Weights of a small mixture-of-experts language model, trained from scratch on English Wikipedia: 10 layers, 64 GeGLU neurons an expert.
Below are experts of layer 5 (counted from 0) of a mixture-of-experts language model. Rows are named router (the router's row for the expert), gate (a neuron's input weights, with its number), up (a neuron's input weights, with its number), down (a neuron's output weights, with its number) and show model dimensions 0-191. Each number is 128 + 32 x the weight over its row's rms, rounded and kept within 0 to 255.
Before each expert's rows: a language model's description of what the expert responds to. This comes from a sample of Wikipedia text that the model never trained on.

# expert 12
Description: First piece or capital of a foreign or unfamiliar name, often after a pipe or comma, like Al, Gu, Mar, Á-r-pád.
router [120 136 148 195 149 122 125 146 136 152 150 138 135 111 112  38 121 139 204 136 103 107 122  84 181 162 156 149 180 126 155 148  82 127 112 163 111 136 117 126 149 143 140 113 152  74 105 134 187 145  87  77 136 102 121 106 118  30 131  89 143 116 122 103  82 149 162 118 138 140 116 153 168 101 164 124 135 136 110 124 144  84 117 127 106 107 129 119 138  82 122  92 122 139  90 143 122 136 167 118 177 112 146  96 167 152 122  99 108 103 114 148 150 100 107  86  98 165 113  74 172 143 120 151 101 179 121 110  64 115 129 126  95 115  96 158 160 104 158 173 179 192 107  98 194 137 195 118  80 139 124 180 103  69 104 170 161 113 106  82 135 178 190 182 142 132  33 150 145 129  76 108 141 194 151 111 152 106 150  63 155 140  79 185 115  81 133 124 106 147 157 117]
gate1 [ 76 119 139 184 111  87 103 161 159 128 106 103 129 145 129  43  98 175 185  80  71 111 118  78  99 180 145 137 117 133  89 158 103  95 156 147 176 173 146 152 127  82  84 168 116 127 119 214 120 114 118 105 124 116 127  92 109 109 170 126 150 154 115 113  96  90 100  86 120 164 164  90 124 154 103 125 109 151 124 113 117 141 113 113 132 101 122 150  83  92 165  84  99 142 159 118 156 109 168 116 167 118 129 230 145 127 136 175  83  99 124 135 157 143 143 154  98  98 107 126 184 217 104 163 143 155 130 144 102 147 174  80 184 235 127 129 151 129 162 185 140  99 103 119 112 105 129 137 117 123 173 142  91 218 139 145 117 124 133 115 176 174 134 149 101 130 108 149  90 132  94  89 113 101 112 127 102 105 138 137 121  61 110 137  77 135 130  85  68 104 149 112]
up1 [ 74 155 126 131 181 102 110 105 145 182  93 126  66 104 153 125 118 154 128 124 164 102 119  53 104 136 119 199  73 171  72 156  88 122 135 150 123  68  92 146 185 111  79 158 127 150 123 130 113 128 143 146 146 118 135 116 109 137 161 116 149  70 113 143 132  97  85  85 122 158 149 160 122 166 146 120 164  97  80 166 153 129 213 174  89 129 127 179  45 148 160  98 157 108 166  93 184 110  74 185 158 109 123 136 136  79 126 145 198  78  85 141 161  65 118  68 129 121  86 123 136 169 126 166 108 150 143  71 100 106 172 147 140 184 124 145 143 143 116 121 146 190 157  98 102 125 107 133 123 164 165  98 186 165 102 124 149  59 131 111 149 110 128 130 110 132 125 109 134 147 106  81 151 122 111 144  59 188 175 125 139  98 113 131 103 134 109 149 152 119 167 140]
down1 [165 105 152 130  93 143 154  79 171 120 109 163 161 102 109 145 112 179 152 179 147 102 171 116 102 117  69 124 134  95  73 132  93 102  88 125  83  82 105 192 155 115  98 100 139 149 103 131  48 182 113  50 137 109 103 144 134 151 190 163  95 109 115 160  91 111  92 124 150 118 179 133 158 156 162 112 117 168 119 128 181 123 142 163  91 120  95 160  46 174 121 124 139 122 137  98 110 144 105 136 166 141 133 109  75 248 147 175 124 109 171 121 166 102 186 144  96 116 140  67 176  68 136 161 153 121 186  84 151 157 138 144 117  94 133 181 110 159 121 174 133  73 133 125 139  98 143 105  89 119  94 136  81 150  91 104 141 112 128 150 126 173  82 159 141 142 131 128 127  97 138 104 177 128  89 140 112 132 128 126 132 113 106 154 145 114 145 150  74  51 153 168]

# expert 37
Description: Word pieces inside transliterated or foreign names, such as Mu-kh-erjee, So-cc-er, Si-eg-e, plus bytes of Thai and other non-Latin scripts.
router [157 129 170 175 147  50 143 110 124 178 133 102 125 112 140 117  76 140 193 142 100 102 137 113 159 176  92 157 114  91  65 133 163 130 134 141 132 136  82 113 149 178 141 120 155 132 154 139 124 113 102 146  89 113  89  70  95 118  61 110 137 137 169 129  89 153 156 150 166  66 168 160 178 114 175 159 122 142 159 179 119 144 144 193 112 110 170 115  86 125 103 120 141 156 178  99 121  56 126 150  86 130  81 157 137  85  95 137 137 145 139 153 145  98 117 113 177  84 105 100 106 137 114 215 109 115 152 149  78  86 153 115 113 135  73 160 137  62 160 101 113 201 124  75 136 146 146 154 148  78 144 146  68 175 143  72 191 134 136  88  83 127 195 128  93 128 149 151  93 159 114  90  95 164 156 105 146  85  90 148 147 158 118 122 121 165 112 135 112  88 110  98]
gate0 [115  78 128 133 144 153 191 161 163 175 127  67 159 117 180 166 124 118 184 100  92 165 139 155 140 104  86 154 123 128  72 160 132 116 149 158  85 157 130  97 144 128 104  97 215 159 115 138 134 195 123 115  93 146  56  88 174 149 145  62 137 103 140 175 125 126 134 149 153 141 146 144 100 118  28 127 135 127 116 136 151  80 106 123 119 130 156  99 109 132 139 139 149 113 110  76 116  91  82 100 194 165 117  58  60  97 103 161 102  87 133 121 101 154 145 137 153 134  73 126 112 122 112 158  93 161 141 136 149 106 169 151 141 149  69 164  90 133 108 120 180 153 142 113 155 114  80  54 106  73 114 153 146 136 110 146  90 196 148 139 133  61 146 146 154 195 146 181 108 130 131  90 100 151 151  92 150 134 145 157 170 151  84 152 175 113 116 115 138 102 103 101]
up0 [110 129  80 152 103 149 107 193 119 186 139 110 132  78 135 111 134 149 116  96 136 148 168 111 137 139  64 133 131 126 129 144 181  98 133 135 156 130 134 118 104 114 127 134 173 159 112 146 117 154  78 128 121 107  82  89  49 152 123  83 104 163 120 183 168  73 145  93 130 107 138 136 139  96  74 158  61 147 109 122 214  63  92 137 169  80 144 146 111 122 134 143 139 105 126  73 172 151 139 104 133 155  87  80  72  96 130 135 160  81 172 129 149 145 142 101 155  82  81 144 150 156 147 137 115 145 150 185 101 107 166  83 186 137 115 124 104 135 145 200 135 163 148 108 130 149 162 125  72  87 165 176 141 139 110 167  59  98 120 126 150 159 121 152  88 143 148 193 140 127   7 105 143 173 149 123 166 143 143 182 106 110 121 132 168  80  97  99 114 142 125 148]
down0 [ 97 132 182 132  99 124 128 117 139 128 164  58 121  30 167  73 117 122  71 132 128 176 142 120 141 139 137 137 115 106 125 177 170 205 128 131  37 104  96 151 123 103 201 108 109 117 191 142  26 120 131  80  99  96 117 135 161 167 163 150 182 128 134 153  98 217 139 146  21 141 173 100 131 158 114 101 153 116 140 123 136  79  90 118 164 153  81 153 150  96  61 122 125 150  89 118 155 144  48 132 143 155 145  94 112  93 170 126 148 120  96 152 139 131 121 166 134 120 139 163 142  95 114 152 122 143 116  94 158 152 110 120 113 170 156 105  97 137 129 136 107 126 116 141 144 123 103 140 143 150 140 136 111 160 119 108 137 152 181 121  92 169 134 129 141  79 161 128 159 141  90  70 142  87 110 128  93 174 106 135  91 130 163 152 100 118 124 142 154 172  84 183]

# expert 54
Description: Middle syllables ending in a vowel inside long or foreign words, like Tal-iba-n, Pal-ita-na, Arg-enti-ne, algor-ith-m.
router [175 129 156 153  87  94  88 112 166 136 158 137 124 114  73 158  83 123  89 102 136  79 154  90 138 124  93  70 162 153 152 149 118 129 119 110 137 103  97 104 137 147 124 126 163 102 118 156 100 112 126 125 127 168  56 145 171 109  89 155 104 128 139  58 113 124 141 142 173  80  90 148 146 146 145 126 175  95  80 166  82 128 141 133 160 137 111 125 110  74  97  70  88 150 151 190 159  96 128 111 155 144 113 220 154 124 164 123 109 107 136 184 125 122 130 168 148 175 145 167 148 122 112 111 160  84 130 157 127 141 139 100 123 123 122 182 154  99 170  51 189 119 144  77  88  92 126 160 212 141 170  90 177 139 130 157 195 135  77 153  91 131 118 161 166 142 137 138 120 168 112 120  37 148 111 112 165 105 102 136 123 117  59 127 172 122 109  97  55 172 145 102]
gate1 [134 209 122 126 132 109 138  91 106 138 122 103 188  95 109 136 140 121 139  71 125 111 136 128 144 111 142 139 115  93  83 101  87 155 157  93  85 112 139 153 115 122 194 117 166 117 164 145  57 166 128 112  90 136  81 130 132 102  82 171  64 171 112 149 150  72 120 133 186  68  95 159 155 154 146 130 113 136  88 144 120  95 155 160 149  78 117 119 114 118 115 153 113  64 105  93 135 135 128 119 182 180 129 164 148  92 136 200 163 123 139  93  78 139 209 140 204 172 166 126 187 140 121 173  47  73 141  87 111 154  86 140 140 145 130 148 105 124 113 170 156 106 157 115 137  89 163 128 155 129 116 116 118 192 156  91 114  99 113 108 128 112 160 125 134 145 132 178 149  87 130 121 132  94 105 140  56 122  98 123 169  83 160 122 158 179  95 107 148 196 152 189]
up1 [ 99  82 109 183 134 167 137 143 167  96  86  47 187 125  86 148 152 138 136  47  98  91 167 139 142 139 129  81 149 167 105 139  81 144 147 156 195 130 108 220 132 146 131 147 118 138  77 144 131 202  92 112 114 183 160 115 147 144 102  50 187 160 119 132 148 132 115 107 134 174  95 176 153 119 169 129 195 165 123 186  99 124 131 204  87 115  91 138 100 111 122 128  70 104 142 143 147 122 106 142  86 125 161 114 147 182 114 135 135 102  73 137 115 152 130 123 162 160 142 124  77 119  55 123 100 136  82 104  74 136 109 105 154  98 112 144 153 161 130  63  59 146 121 117 184 130 116 120 140 116 151 136 173 163  99 101 177 152 105 124 113 141  66  98 118 124 153  81 154 134 148 104 112 115 139 118 107 113 141 125 160  81 139 126 116 174 143  95 158 131 141  78]
down1 [179  89 109 132  64 116 140 153 145  90 151 127 127 117 143 164 133 203 139  87  59 153  73 186 153 116 195 124  86 122 164 108 110 143 157 129 151 112 148 178 140  88 125 155 135 117 137 158 141 166 103 137 101 126 169  93 117 144 159 127  99 131 102 149 136 164 121 122  59 115 121 146 110  96 172  59 163 164 100 154 163  70 114 110 167 155 144  90 131 146 101 126 172 159  60 125 111 121  78 178 103 131 110 108 128 112 170 102  51 113  90 162 151 149 147 102 106 162  93 118  83 137 188 107 154 129 198 126  75 113 107 168 132 145 109 160 114 148 103  96 121 172 145 115  93 204 170 147 104 125 118 112  72 127 142 127 111 166  96 145 110 143 112  55 156 126 155 100 105  90 154  90  94 107 104  87 151 200 106 178 164 122 195 103 139 141 107  77 176 107 147 136]

# expert 25
Description: Words inside quoted song and album titles, especially pronouns like Me, You, My, I, plus pieces of Japanese or Chinese characters.
router [177 122 167 183 137  91  98 170  71 123 143 148  95 130 115  68 148 137 160 160 145 100 142 121 152 117 186  76 109 160 148 144 153 132  91 113 137  97 166 112 137  63 131 170 126 100 128 150 115 117 114  80 124 124 139  85  94 141 129  93 102 132 164 138 148 138 120 128 157 124  82 213 170 126 158 121 147 146 144 187 114 128 129 106 120 101  36 158 142  76 145 113 114 117 108  99 127 166 140 171  64 119 110 177 137 132 110  73 104 137  64 119 147 161 143 131 147 125 108 115 153  96 120 124 167 116 105  91 117 216 118 124 121  97 174 134 156 118 133 126 135 170 166  77 171 111 172 125 129 145 105 152 102 110 171 132 169  81 162  96  94 169 101  83  98 183 163 110  92 129 112 202 196 163 151 115 137  69 182 120  99 177 150 126 157  66 177 140 110 122 105  44]
gate1 [158  85 126 113 120 123 167 136 107 122 169 149 162 144 180  47  96 103 127  70 108 142 156 131  68 156 149  89 155 129  90 141  79 111 138  79 110  89 173 109 114  95 174 119 124  93  92  82 165 161 101 124 154 177 146 155  92 139 149 138  99 131 148 107 133 119 114 203 100 111 105  97 119  88 195 131 108 214  91 132 158 162  50 194 100 144 132 170 114 108 127  50 167 131 140 108 147 166 110 101 112 166 147 103 121 130 117 102 142 122 120  95 129 172 151 119 142  58  96 129 172  88 156 113 145 153 139 144 100 151 141 121 122 159 175 183 201 149 136 127 169 178  78 145 119 123 128 144 123 154 165 193 114 148 143 117 124 146 141 127 130  86  99 104 138 135 138 111  95 121  78 103 104 134 109 186 122 128 199 101 137  62 113 119 173 132 161 106  55  65 138 104]
up1 [143 129 195 125 176 142 106 187  89 131 142 163 159 137 173 106 154  86 140 109 125 126  90 145  70 126 133 117 145 145 150 120  72  80 117 126 121  75 124  95  81 141 118  18 131  84 121 135 150 112 148  92 147 202 158 160 125 120  76 138 133 135 128 102 131 127  71 136 121 105 122  99 154 128 147 116 142 193  97 176 159 173 134 128 111 144 113 128 121 115  71  73 136 100 108 124 120 151 173  96 158 200 150 124  37 168 107 122  73 151 194 105 132 147 107 108 140 182  78 160 162 112 137 107  88 118 112 191 203 175 117 141  90 127 150 197 133 139 121 166 106 173 182 117 108 104 127 130  92 166 165 115  57 145 147  90 129 141 137 147 143 150 104  87 133 138 123 115 111 122 125  98 127  60 119 129 144 120 143 162 147 106 183 137 191 135 122 104 130  68 160 107]
down1 [148 144 142 119 175 130 153  99  49 145 120  32 152  96 143 143 114 121 130 120  77 110 128 113 126  90  66 153 176 160 221 132 178  82 130 102 176  94 163  78 104 103  52 106 136 143 158 155 160 160 137  70 107 152  70 176 130 161 101 184  99 135 229 115 122  30 123 122 122 143 128 154 149 132  96  68  91 128 119 156 103 141 122  90 143 161 128 125 114 157  89 119 114 103 130 190 117 168 110 144 117 127 153 147  55 108 131 155 150 107 101 143 107 136 149 102 123 131 136 189 117 137 175  87 169  95 201 114 126 150 175 157 163 116 145 143 120 109 101 120 159 167  66 189 125 109 144 144 109 153 144  92 117 126 112 134  98 134 108  99  69 131 158 112 135 103 150 119 127 130 149 107 159  75 115 146 100 109 154 117 126 151 186 141 135 128 114 164 159  85 132 132]